{"n_experts": 64, "activation": "drelu", "moe_layers": [4, 5, 6, 7, 8, 9, 10, 11, 12], "router_score": "sigmoid", "balance_bias": false, "lr_router": 0.000651, "steps": 6842, "dataset": "wikipedia_en"}
Below are experts of layer 8 (counted from 0) of a mixture-of-experts language model. Rows are named router (the router's row for the expert), gate (a neuron's input weights, with its number), up (a neuron's input weights, with its number) and show model dimensions 352-383. Each number is 128 + 32 x the weight over its row's rms, rounded and kept within 0 to 255. Numbers have three digits each.
After each expert's rows: "mostly gets" lists some tokens that are sent to it at least half of the time. This comes from a sample of Wikipedia text that the model never trained on.

# expert 33
router:123083100149146078080118144130165085143158148152155093152173111114085171144079180099114108099153
gate0:137144117078143099113111138150093187150121109210103110165135125139193063171207210119144154178141
up0:157081091097124067153127116159080211149129122157136116164118134143163139133123146137101143182214
gate1:126084135111161173132130128133087148066128120107117095171159086150091061131086149120148132122127
up1:170107137144135164104110104207023140142134095101106093161176119124139098071100157144148167143103
gate2:161113132141145107162137125101106152140138135184093094150151143118105129146114121112138114157159
up2:178079118168132109153130102128128140127137140173065096134163121132083144105106134117134120165187
gate3:119117114085159108136115082097139074095136122138144063112114178109102128229143166098133151120113
up3:156117130074163106127141090097149112092146110149153118142118172115084130183182153116150147184150
gate4:089160155159068121102113097113123144123184147109067127113178085125176101092151105130142089136132
up4:134172181093105143197115110156153159083123092129117140072106133151089125115128145122119150114154
gate5:115113153134139085098046122166104121205165184074169159151092101118166121121102158141104123181119
up5:131121178103108106130092124165104122156141173125152141169105099145181111076165157112091097136179
gate6:129081128095104127091116130097111090058152121142139162129142134118092082157123085105169106181141
up6:126111081095106088111109076098125107121138122109170157104036101096126083194125099094113131134127
gate7:172186141112141144093129158110150147131115189109093078124102141124108103126151178203143139099098
up7:121171171074137106122091206110139113155119139113105128121081154106176140104170170191152079095079
gate8:073200138112110132122136137147126101121182133133094175108082103135164118152171159130152183106084
up8:081187146092114148111143123143118091122164116124114169088073074137182108132187165124153162152058
gate9:108149105130151159173118135088120108138159149167144130088150185116178129094128092137154109126076
up9:087149119118139181177095164097140100146102116154097174080129150160171129118159081141208161117103
gate10:132131112104183128127172174139158144121121136167133115144159136125165121112116093110187074136138
up10:071096096056139142154192155114184151069123190131113100136149138115143090099125107112164090151146
gate11:102181121123079126147109116136135128125118129158172124150098126120136171077113104158180088119100
up11:137223150156097127101088150162146148155143178188150157142139122139082130106085109143143113114098
gate12:097139094055109109103139062082108095110108100127177098129112157131147127154107154153151134166091
up12:113180101150141102151112069110109076087042116140139106141136161153146074107124093167128108147063
gate13:134131141115135181119158137097108123127119104162081144130158165087122145169073121087168198190175
up13:138105124111082154118149127103117100148106120114110092151153190079089138153082133108138170182148
gate14:099181155113099067115120129102111175124140182187085119117078162118115106183132138101156129119137
up14:066178110110118080127092106058190191138099168146133134126084145112138104120100173137137126110071
gate15:150148105115128137161113137075131121142082138124033107118082191117124181192153140089147106111109
up15:132183142065124129174121115088090102111068147121113102129112193093136186180130103102166116086109
gate16:139144173128154126124174132150155086063151137135160135102159054134058128111077136162167161150176
up16:096143165137117113141136120105156110082134136114176132125121081152092127115091122166157155162188
gate17:110158158082102110131115146086149070134110093102157125089117148144120146085172108160186130163148
up17:108145149138131064119087136085155101152130172129151162136153156212114178099134144134141168143161
gate18:142166148143113144152080140168166174176092138169105194093095098125189096115157119141155150122120
up18:123175153160091121198093138164193178179117146133114181109118103119201097108128135172132118137099
gate19:135202139094152170155103111156117125102144110093159051176087109205106165045140150110146110103171
up19:153169116128127152096099138135191098152176111088136099111158119187084142152119191155079102066126
gate20:155127142180168154113136120187109071170122105090047129065124148129152097081124174071178117092130
up20:102159175124123157154115121164137074128106067087119107088098144137210072067130169105225110095154
gate21:122188159123086170130133215113106098133147083111135112122120105147168091172130108102165139156134
up21:109189115095142158097202187140118108117136058137130123140115063201149085141090105114157134149164
gate22:096115164154147118134065115160122187075110138103169124112141120113158091142154125145160138164148
up22:161214135136168123169159102147094073103124116133171167162138125127133095125110086132177184136071
gate23:142146082166056125136084125129125134115174120109157117168158112083135117156066162112046152214101
up23:138174116148066092125148176120067117109103119074132100184160177100127063141127164135094141147153
gate24:122152128173145134089119129095109145084115153144104162147096159119123094175163154154161170130172
up24:115143131162197141134197123108122160116134094128155200115109176164190120162121135141179143170094
gate25:122103127122128129100150095133114112129139096132111146187081118138083127165128198140153129123155
up25:151098151151167125148121136168106160128123127079146167160105146143114111161142194169173144088144
gate26:143091135122134196116101128121107172146090143146131177140092155107143197124085133094090118097146
up26:131074136091097177118111121115098156129124154159161135145100141119102189093097132100101128093116
gate27:099200096124115217149054154094172125147150080180146118088095190122136144126101175118136192125110
up27:097156088132089200129018104148125156174173140158123130122083195138093171098111152134106179164127
gate28:166140196140123153152108129151155111156097134162124123098095133078181146093111082113110174123137
up28:176124147137173126112099136135135111164106133133142126087109094079135152122091099146095166137153
mostly gets: " each", "As", " Later", " throughout", "ici", " after"

# expert 42
router:115090087155149096094121162140164073157162150156184090156163109112098174153089152122078084081138
gate0:122141135140154139174130112187084184176108124131148131123155085134206067150183191148136175155141
up0:142081094144128102197153087187099164173136131127147119113112125130138106121104122189066126143185
gate1:173070127114169168154133176109148132054133112122128064135132092106135116090137093149095119114150
up1:207114144146152174141093144159109117126150124127097062152163119097201139102151121144116153092115
gate2:147118109140132167169135134114120131114147122176090092097160154100090080131121165148146111160110
up2:152094109150117152162120109150116117121149111165068084098136150093061081103106176153128120136122
gate3:161070077144188149132084101077103088111104133138111073121119202118074110166148185106081097099103
up3:160057086120177156144099101082129126098090097129120124146126191137055123127174153089105108156137
gate4:089160155159068121102113097113123144123184147109068127113178085125176102092151105130142089136132
up4:134172181093105143197115110156153159083123092129117140072105133151089125115128145122119150114154
gate5:091161139146093114126044154166162104177150141083142207118084113148147169126125200100082127165101
up5:128137139122078112118095141186125137153116147102139175123147136165177170081187161094083131133161
gate6:091122122064093133093125138105125118089154165150163166142129124139122102149159150095134143151135
up6:106132095077098068101148098146119125153134172131185158156082117134119099137164155106113147140144
gate7:146156158125149170110142179130114190122114233141064098119114120160091081102129162168122091088094
up7:118146175106152109114108188123110158158109163119103103138147162120146094068115152177160064086111
gate8:082170115142102142105117110171136140141104131085085191085106133153196150102112171150141188116174
up8:078176112121101144084113099185146121164092118091117175063086103162207132085145184161133143130132
gate9:124136106151110163169099074094133137129159151147138094130168165108159183078148072167145116103114
up9:117140134121093186173084098111154118138115127148110112138156139150154160088177088161181148147137
gate10:156133108100150140129176186165155089124139098181124121141142123160166134110144122059168097106139
up10:130139109094135120138183177147186111092120122158105117151136125142144118098150110098147132144156
gate11:112194134092093159168135090110159150084109142129138148113103131126144152117114077161188107105088
up11:162246138137098154140117115136186152119135171172116159115159138135102151135070095143136108101074
gate12:119137139081119109075137069131134143146128133115176108121104160166151091151135164177121142132125
up12:139171134154131102138143084114147117112068123114129131155135128140143066104150128172143125127082
gate13:112118131108141207103177129108116128119111109181106095133168117091138115140092107059157182157154
up13:131088100114090146085176127101122097129112122166099083137169146063116152135088137082102159160150
gate14:087146163096088079123114119088096170105132175171087107145098163109110124200157120084140153112136
up14:069138120106117086096087105056173177119097137152165096169099116144134119120100149091123115117083
gate15:142164094113143145165142090059162115120085146163100082167051176115148172161158139109151136123122
up15:119182123080137151187121078071115121083065138154135077168064195088141181162125109133164144107131
gate16:145150175105142148112195149163142085105112172122162142111169080132070165116126112172179141132128
up16:132134155106120163149176129137147095106097171089176130125136120147093157131119126163170169144136
gate17:127162154091129139147127146140159086113109089114151122094100151147125137091182096141208114194182
up17:154178166125146081103072126107173095155124169131138137141126184190125156095135104110141140155162
gate18:141174178125110150163130141126163194182082085151113206092060121112115121108133142125124125108090
up18:149197145128109125155110148135157183169116120165133196082087111123126134097098173147116132103108
gate19:134190120100140140161098175133103095086110137146174067162082121183111142038154138116166129098175
up19:129164104153147120105077151154163131156153149117142124111162104166104132153128181145098143077135
gate20:175132171192178183124133103199128116183137131081066125073136088185129111121115162089097132135131
up20:101148168130129211130128126176170097158114092097096105050135081190174081106150135091144112113153
gate21:110190163050110193121114180113158117111090073138118116139119142127161098152132161115170095166055
up21:106159124048153156101177155156167145081088037171113136158106108192116071165113151119159102167108
gate22:096115164154147118134065115160122187075110138103168124112141120113158091142154125145160138164148
up22:161214135136168123169159102147094073103124116133171167162138125127133095125110086132177184136071
gate23:111141052160102141138131100124131150082164107139161131152143111071133141158100175116071130192086
up23:125144073129106108142196121100081130086087127082129161120143183087150056115156164131110126155105
gate24:122152128173145134089119129095109145084115153144104162147096159119123094175163154154161170130172
up24:115143131162197141135197123108122160116134094128155200115109176164190120162121135141179143170095
gate25:161077176126107131083170086154103126115133099119116148154112095152051118116182151151140100150147
up25:171080203160148144136144129185094142147128117098127143154115118106056122113174155142135104099144
gate26:138120113133122212101046135067077145105078138144142152116092162138169171102081131100082105109150
up26:125103110099073189105063118064104121085125149126184125123097176134152160057110153126068112121164
gate27:143145145105076176191115136087186129133138054187182135081110150095195156129110162088123173164118
up27:139122129133088149172074124125160171129181132172143178125084155125102191109147158110116151181127
gate28:167129181141134166159114098119098133090119100197096154131102070085213177121128116111122160120166
up28:160127130136147155125106080115100144123121094145103148120129069091151204100109156131122148124159
mostly gets: " has", " featuring", " having", " have", " Sir", " Han"

# expert 14
router:118091090153129074071121143126153102128182164148169092145165127126085162160086124085124071091147
gate0:138138103125144101133102116153088211136100137147104144121140090120201083136200192130117173122127
up0:151101089109127062164125118140095191134128129098156136123138115139148139122144133127076175118189
gate1:105085113126170141155128117144141138094129156087161103139137123178101111114094123115140141135148
up1:132150133155160145129101097216117141137154129109131119136166143141178146081104145167166174139138
gate2:181116115084138144153105102108133142122108105142112110085156147110116099166110125126100107184141
up2:163087112128114142151129083134137126153102115124079111094146120135111122121116102137134098184147
gate3:132089087086171130120109094105130107131094165142115041104103170119086110210160172102128090085103
up3:163088100063164108119134093087119128109090143149138072143102178121046110158163139106132089126137
gate4:089160155159068121102113097113123144123184147109068127113178086125176101092151105130142089136132
up4:134172181093105143197115110156153159083123092129118140072105134151089125115128145122119150114154
gate5:101138123178113113128084112206104119168195138092161177133124143159146148106168191086119123128118
up5:132127144164099107123106098222088136146142149145173142175148135158175122071197164093130109118155
gate6:143112117073079128104091135115151112072142154105139175137157111135114128166133093115185140161143
up6:142131092098068076117114091148122127115159148090153172154105108117152155172128101104166148114135
gate7:137173143109155158106170145124127130152111209130092071153075150107114095140101150126093127085095
up7:083165142097150110132140186105111126175126161109130158108077165088154107116130157139146076116125
gate8:051186130133137130104137120169165133079105142104125135037107091152169113143131132158160172092080
up8:072170141118104147090136117162159088110105132105126137044101077149179103136161151132176144124037
gate9:125168113132150132184101118109137123145170178156163130119130137125187120143138088146155090133072
up9:096173128085124159187071129112169121149108133151152154111135109174213128167164099133205127147079
gate10:155119116085113119134156179106131109093130126162140097159155139149199110129126064116191105101147
up10:106114097087081128146187186091142128064133126148134118137157143118157114124135086128184137148176
gate11:118192120123079125151099111057169119110115148152157126146123103130121148154085057143197105093122
up11:161232138176112145126093121110165112138139186194142154133169098142060161133065082139166128096096
gate12:117142133100105144136108012103150119102102141148168117109124136163143114125129126166127141125147
up12:156165145134120112153115087140137074087033111123134137131120130149158095063150070166165113084083
gate13:149127107100135174109161158118086126177109048159108111120163168138103137123113101068144128160153
up13:163101106107101121133138130118071120167092083120124089149156196112081156119116114098111141159140
gate14:111178140092137105150119138115138176120162114170101112130116102095110148197129109148117148095116
up14:070160070069130097130071118064196184127126113128148100115125092113150143158111127151107122091092
gate15:124169117092145108143127115057167116133073145159090113086100161118121163201165132106175081115131
up15:095190144068157113156125111074138122127063148170141104103086164101133184185144105127183105096120
gate16:135112199121129174136198130129178072142138157122183134127147100121124143098127110179141165149117
up16:103118159148108167167163100079141113141123142058181140143141113116143134099145116182093170180130
gate17:141136206110111122137113190114128071142128143107144132083107147149161101102138131154186145162131
up17:161147195150132090127092126112143081151147224139135160142150140203108145084125147150099173165154
gate18:157125105119124135161116077130154170161096134120084171086058094114145129123157130115113121139104
up18:147141113128127101163098082154173181143164130098090145068067106125176161123116121127120115110095
gate19:135179104106145159149103152108129167075113135120165074173104098175149151071163170132166125114172
up19:137162092138138129109108135113172150135158126120126106119198114180108147153145164170101116092152
gate20:183148162186163114116138137193149100192149113075065078099140149141146132109092151083127110110132
up20:151172158158128140162126128180165102163119112093095111116112135140200125092129117117163115130150
gate21:091177184109142166160138211147138126144109126114139147129081170113139113201128118111173137178118
up21:064183126108138156137165181174162125127114115131145159168063130176129098193098157126147134152146
gate22:096115164154147118134065115160122187075110138103168124112141120113158091142154125145160138164148
up22:161214135136168123169159102147094073102124116133171167162138125127133095125110086132177184136072
gate23:092141102159041130140099114119129144145153095120181115141143141087144124137113148083062120194153
up23:112155126150051123137138118131116132154108114102159128140143173129143034085144149110102114118149
gate24:122152128172145134089119129095109145084115153144104162147096159119123094175163154154161170130172
up24:115143131163197141134197123108122160116134094128155200115108176164190120162121135141179143170095
gate25:153060148144148161129161111125099153093142132136168144125132132149102133154171180137162124133181
up25:191088151161189150154126154148087127106109157118172141134174185162151126122172177152152104126163
gate26:117130165192145221113110172135085134094085155132129190125066143121131210074091125092139114105139
up26:117095170146097188124123153106078111085099170120148136141061125109094199073093121107139150103140
gate27:112165102138097162151145152109148108107154039197156096102157136071133129104133153168139139120116
up27:111143111141088133117117123113162134135161087180147149144124110077069149077150144159140092134144
gate28:182145179168070127146100067171107134102119137177114121141134109106152145091119098102131137127111
up28:205111120171118122099100063153104140129122130139123096156155097106118161089121098097138124138092
mostly gets: " Genre", " it", " Species", " fact", "It", " Los"

# expert 15
router:113095082144162081088136150124141094123179155138174105150175122127107180148109102086095078085150
gate0:123136114108154098142113076152092190104180126164110139132173070157173074112215160100144199099168
up0:126073108107127087162160071150086179110185149118115129143154114137114111092151122114086168123216
gate1:129077126140156120169157113121081125148102119103109095153141088150138109095121122084104106109108
up1:150115155151135152141106081167080128148125109124104104141140081107212119059105160098087148108089
gate2:178109135113169126170123072121100162121126098147103084132189116097125108130079152116132112159166
up2:156082127157123114166144044157117133136142113129041089129199126116124128080077148133145102161191
gate3:129096093117154140137086107099165091093119184134120077123109190139102115166178151099154101110071
up3:161086096093167116118099093080170111086116139137130106174125215117069121121182120097149089138118
gate4:089160155159068121102113097113123144123184147109068127113178086125176102092151105130142089136132
up4:134172181093105143197115110156153159083123092129117140072105134151089125115128145122119150114154
gate5:087212112142140143134036097156138143191164122107138176108065121147122175130167120103114140137112
up5:114197104119119117131064082173122132147148149159122121152129122111165155102180108133128112126153
gate6:110109121114065112120109110100135105053142143160123138140156125123114110087172105113165134195133
up6:105154097098079059133130058141138127104146117133143156157089105128119109123133115099118119128113
gate7:150157163124156165098122161108148160144118213132073079122093123124059113160125134133135135081114
up7:114160144128182128095111171121141141167110160118111123117095140095106112115121131192166055107113
gate8:087155151152079132115149093140132145122088130099118216063114085112162131097094142168111149117124
up8:094138145114082142120134085132127125129068109092115183070106053104187098083141152144134126139097
gate9:118127122131121130148121099076133120124153158178142103098133137123153145120149092142122095119062
up9:096120156086091163148120128093166128143110106153141120082136108160179129131179102150160134144086
gate10:131103102096187134111157181166153099118118127158134100133147098166159069122128068109191117144125
up10:081070091090152153134200161133152121068103142158124112129146112132130076117144087109184149165145
gate11:085181125118077130170112089094150130083135095127156164099134112102150139127066068119211086132097
up11:131247123165103153143075121124163135115165156155132171098183120128109115144048114113175098134089
gate12:094108098024093165108132034081150128057092132189171110125080139148163161157140160143148126134136
up12:122163132142121143129105066118153127029034118174137137133112103149162138094145119159145140166106
gate13:149120140099144186124162128114088106137095107172057121104141182099122138103105112086160152179166
up13:156101128107116143124146120112093088135072112132091098121128205068095164100113135096142148165151
gate14:077167155086102097128120125099106164106140143189115118111058154115110121181106119125130129097135
up14:057180091080115104121069100051171164122104137145139112122084125130110119135086145119118108103094
gate15:129213085101159114143120116100159121159055138106119108134069184125143148169161148093157109108109
up15:119218120066168109161128104132114111151033161114156111121076157096173166158141110128192117097095
gate16:133136206131157112144167160132163073094145142164170195112131066120131127103076122168178144133122
up16:101130175116123126175159150081163071127137099123161169127128084133170129105111105188170153159155
gate17:119109155118063105135109132096116085138074129120173122105122174155194177075169131175181130216114
up17:133142156153088077140084108067132096151104210161150145157156167196161203092142127140121184179161
gate18:180133134099138158123056137120141226185107139158088183098038110119093100117129123154123123125101
up18:178133130133130115134052138126164210183159155174124163118072103125130136088108130157121094118101
gate19:139177145110105148158121134124102117080116122129169071160077108175143136052161125122133132119170
up19:130184115144117131132102133145157127112148117118171107114154111168118130147147142172088114101137
gate20:165169146193178113130160150189135058174114129087058087074143143123162129093119146085156082098128
up20:099200150152133136170122168188150077134082096114093103093111124147220130089144113126187103112128
gate21:131156149076118146107140175139130090081120084145147138153151136182155122153120148095149108210112
up21:087179107041144148096187162166158104080119075172130162194124099220146108170117160118145120199144
gate22:096115164154147118134065115160122187075110138103168124112141120113158091142154125145160138164148
up22:161214135136168123169159102147094073103124116133171167162138125127133094125110086132177184136072
gate23:106133090156068115111105138123123151132192110129138113154150122068149107148108122091066110196131
up23:115123122153073122134169162129096126125115103088119139159146173112145029119158141119094101144129
gate24:122152128173145134089119129095109145084115153144104162147096159119123094175163154154161171130172
up24:115143131162197141134197123108122160116134094128155200115108176164190120162121135141179143170095
gate25:130073130138148145087133098108104130119138128121190123125131152154127123116121193160161117136192
up25:136099148178197135140099110154066148128114136093166153123148157126166124103139202200183114108186
gate26:114130149146146205085114167119095116115086123131118166105092142137113190089124097071117150110143
up26:097115164130088161092106144101087098097107144129143148103099148128085185071131108104143184116147
gate27:106205099097116179178109132071145116144136062199154122090122179104151144122147160135135192154085
up27:093184079093086150129058086086128145179161123169184135128103174116115183077146132149117171165101
gate28:184123202158116146141094050137120094101107123170136118119143140072162145080104072074116158174137
up28:188124123127191121116097035132123132130144110153110106119102096076148147088097105113105131175099
mostly gets: " Genre", "yp", " tele", " par", " pla", "ci"

# expert 31
router:113091115145152079097138161133151087139174144120164097165157130119080172126097163100115078097127
gate0:127152128111159102150110101115074191165072152183122159095142122165208060148183195164143173127129
up0:116107128131133049211136089152077206170091144122134141112121135157162122123127162168077152140173
gate1:134096108087163143166095171133092136085156143103103133178151109137121114129115106158136100110170
up1:187157128097154131130075132197060127125162115112104121142163114115189141083117123198164122107104
gate2:176091134107124158156199105066082147109153099150083114135150137091088117159116160110139111157164
up2:160078129152093138157178086118122140105157122130038121122140138117080121100114160139164109174152
gate3:125078082066200111106141136097146082145148162159131078128120162108078114210128174068136087097097
up3:151089112068180103113162151091153116128130151154147131162123176112073129148148152096156074137138
gate4:089160155159068121102113097113123144123184147109068127113178086125176101092151105130142089136132
up4:134172181093105143197115110156153159083123092129117140072105133151089125115128145122119150114154
gate5:085157110124090123123033160099106109179161147099148212068096137150186130107104187088135121146078
up5:117130114109084117134091167149090109156124156151127194103146143172219103092186182106149108125112
gate6:120086114074073093113103130093110096056182159173148180115114097115096115157160125118156128164171
up6:118129076087100062129137074121105122118165151155138159113060108105135100176131136106098143110126
gate7:101200157102132165133141197090171159127115195097110091149115162139106124150126186189110138091082
up7:055196197078134136146133204103145144126135148117132153139109168136165116085149181208136084117095
gate8:089179110127109164088122151169203124129105087078096182082128110149196114138127134134153183130091
up8:078167133090110154062114150138186101151103075076122165103115102162209110136134127125157158150064
gate9:134162118140148130174107117094132116138230139210162100108140136139198136071136051142182109116071
up9:129169151115119150147084158121149112141162114186134118114133111199208131084165042159222139108082
gate10:112103157115161127124180191158124156117150136174110137150122137108163127131161091070171110115100
up10:087088138082138136126195173120138161052146138155104122144122142101122113110155078110167120126137
gate11:107181122077068131135120077114136130128142135126135136143098155103168170099104095149199088131074
up11:148221148121085151102105106119154118133151185184130153134154138153122155112079104139160122133075
gate12:104145105072138189109127046072144133128102129104169122131131133173121107147143140197098120193121
up12:113198140133155160177108093083144127105031139128137115177160129159134091099155081185132120171111
gate13:124121164101128178133153136130140110107108104171062144121119166078133130148102063091174150174165
up13:135079147102068147149157114131128085114103140156080112149108199042105139139111122097124119166162
gate14:110154173098112099136156093090107130099159172163137129132111123084107123190133062141136158112114
up14:078127116074136096139133075045154142117116173121154120154120134105114123129118095141112137100084
gate15:139177086119136125159145130108210106145087103103088119158055190101138167177159160076182109112096
up15:109198124075147120170166104115142092120083112109133100159070179062126183181138114106199107093087
gate16:117163184154163178132196129131158063063163141124127143102148049126069140113103111180168173139159
up16:084174168147140173148157127081153078099148133102145137109116057149115139114123097179180199173151
gate17:119129150091116164114128175109114111137110112141150132089080144136137128092206120203171124165185
up17:109154144128142123104097152106172128170129169135139174154105183207131174095165142151116176149161
gate18:167099150117085130158107149177125185188123145172109186136032102114146105132138150137103129137092
up18:143111120117084096169121146198162202191163168145106156137038104112149126142109174179094100126061
gate19:118193121110154174148095131111081108068112143108169051186103103201110146016175172118151146122174
up19:133152130136162125097101122120158109138150150108134106113180094187096136136151203184090122090136
gate20:168138121191146148134155127180163061172126118077052101081116132147146037079147164089153124142116
up20:114142132135131154142130116163160077136114075086081080093123137165188050077171142105175140120137
gate21:123201197120131140141118182141078109122166113124118126134113119161147090156147086129150087146092
up21:102199136122166126112151178147096095103163112126123130139098080238130092150133104156148126146136
gate22:096115164154147118134065115160122187075110138103169124112141120113158091142154125145160138164148
up22:161214135136168123169159102147094073103124116133171167162138125127133094125110086132177184136071
gate23:109131047181061101160113141126132117086135101124186099165157107082130127172126164091075135190115
up23:121145069154057090158150156152089146081092113101147096139150153120146073155155154096100113159150
gate24:122152128173145134089119129095109145084115153144104162147096159119123094175163154154161171130172
up24:115143131163197141134197123108122160116134094128155200115109176164190120162121135141179143170094
gate25:116072153130167133119174084149103110131152128138118150161131141133099128155151198138163116136156
up25:109102142170200141164120111152095140111125131103124174143140153137147094132156183179160123117127
gate26:150160144132159191110109157150094136145113135107113164126058142108091140130061130145129120116118
up26:137134157102106161111113151119088106154132169084148129128050154118077114118089147158126126120123
gate27:066176139095089174176090125111180090128152074166135134087081128094126138135174160138100166114064
up27:071135116105080144126063087121136137161163134140129140112062136095051187101148106154093126161108
gate28:192148196145071154134113068137110121137110131161090152122126127081180137093109084078106143171134
up28:177109163147113124089090065142097146139116112119108161112151093077139157075110068098113127173146
mostly gets: " started", " favor", " retired", "As", " sail", " ob"

# expert 27
router:125086098158164094100135147126165096145165159134160102169158115123098161139101147118107100095146
gate0:122161153083179107133107109133128182142106105179117105124164073149207100128221169152112126135150
up0:133080151131143088174152106141098178135127103139144110137141117148142154126148113156053132133188
gate1:137096115125171143171184142118141145088147171076116084159123119113108096125118101131137135091124
up1:158136121164138161141141126181096135147157153073105094153144127108163131125130155153130169098096
gate2:187116103126177129206170104095101138115155146161110109140162138093097097146127144102155089117170
up2:186082110152140132208169070119124144132134138152068099142152122094079109103119151134152077124187
gate3:153063078085153130132135124069134091117144178109133076149076187107071126189168155092137104105115
up3:181076099075149132134136110069138139131128143142170117187090204114067115142189121093143090173126
gate4:089160155159068121102113097113123144123184147109068127113178086125176101092151105130142089136132
up4:134172181093105143197115110156153159083123092129117140072105134151089125115128145122119150113154
gate5:073132141163086153113084144161120119184136160069131182119091125188180140126187170100151127192087
up5:124106142130080140109110137180112130160112162132113172123110138187215138100235143121144127160131
gate6:084116105092077146105076084092132097101136150195152190118109142119102096133164152110162107193115
up6:096142102084086102104069027113114111130140128146163187083063154109119075131153138095102121148111
gate7:130202130143177139181164129111162155137123171127071045153143177119128102114137200182106093090073
up7:064205174114147113194133137103117160134117138114113105151131203102156106092149181201128036109076
gate8:077180084109081124087115124159159153116115141087100197100138128136159096102141151140157167121105
up8:088185098083098122074118147162136126112091136087115160086115077122168075096179156135173127139077
gate9:106149108159096148166123072118146107129198146144171099075138184103180109106158079168089119135064
up9:068151115131071187168080087113172105134120145154137130077118148159187112123175069156144165147077
gate10:111153101134145146152140154167136167110142145160114107185135097139201126117101095088203095129093
up10:075117088105117146158174138139148176081119143142117102197116101127181111101117090109176126152112
gate11:093165096119105164144116087100165162121094115162142150142099113119136110113087076156165078149096
up11:150220113163093165146092106134190175140132160200130151139139119131102130156092102114139103145092
gate12:116142101083082156088143031108147132150132099152154132112109151189123140142179153174114157163123
up12:147170124154111100136152062143149123136091108136120133127140101177140100106196098174140137160126
gate13:123133167087126121111116146141133109129100093196078139110127158072123144147110124093158158173162
up13:138098144107078086117109130145121093152091120166082117143117188046077170119111150118128149167150
gate14:116161147112134081161143126129096180087148152189118132114083144098098130162159094125119149111124
up14:068160096108142072135113109086151198095113138159140139136103132132113143100143129149105132109086
gate15:115168091119145154131153134123172110158073146140033093152062197176144182175157104116157130154100
up15:079187122081144153143146130115125100136045169142100088167086203135153180171130070159196138134083
gate16:123140155142177182162164141162187114089144132151142160129138069156100125071111149183183157142157
up16:066117155137133183200147136098175140113120104112152139129116089132145103112122162186159172164150
gate17:132152167124103128140129126110112084116118087105180107076082147156133120104185092193186136192170
up17:137168156160105086127092125101142109145122175131149132118145172230131151105162114168099184160145
gate18:126159131122121156171068126092158205166088143144099161087078130127120103103114110106109121147078
up18:131155105115139131190088140098179213158146139138076129090098114115130109105080097105127106133078
gate19:114139117107118136125119119082109088117125111146143082172102100174103153068156153110162150118173
up19:123131121139135114086126121120163128160136086125136103099191114189081124137152202156094122093156
gate20:170145138175128166106101086198150083151143132081061109122157144107151080112136169057133120118101
up20:113163135120098182128085099185154097117108090090115103130133140144194076111174158085167134101139
gate21:104186185087113141126142151101104124120097062087124123099145145153178089174127127129142133192144
up21:092168156068134134093172139107103121111111065095113114118113119216148059148091149124134128166192
gate22:096115164154147118134065115160122187075110138103168124112141120113158091142154125145160138164147
up22:161214135136168123169159102147094073103124116133171167162138125127133095125110086132177184136072
gate23:100150092168059147161114138128137157112155134106162158159149148088142143147120177121090134222107
up23:116169106159070137174155149125099142093106119075138182131145191131136093099162157132099125172112
gate24:122152128173145134089119129095109145084115153144104162147096159119123094175163154154161170130172
up24:115143131162197141134197123108122160116134094128155200115109176164190120162121135141179143170095
gate25:168080184120177159110180080130133136098142075122140154163099099157058121150148207151161122140178
up25:186086172181191160134125146146135141121145091081145166181140154166107110149114205163156112108161
gate26:094141130134151190103091181108157144093076134117107189100068111121159149095124111100128160111166
up26:090097121110116167109105155088135123076114176113149158119084115118108151092158130121124199113167
gate27:058196122088105171148075127107169107141154039220123110103085164129112130110130162150129207107064
up27:070153098110085140119076070149159141160181095185144109133084161116071179098136141139099143147105
gate28:167122203157044137125110102129134091110083146112135141089114124056175149065102078067109150161131
up28:133102129153097139067076104124124115125095124076148142087116098090149169069097092090080145186103
mostly gets: " This", " Ey", " Ne", " Later", "inc", " talk"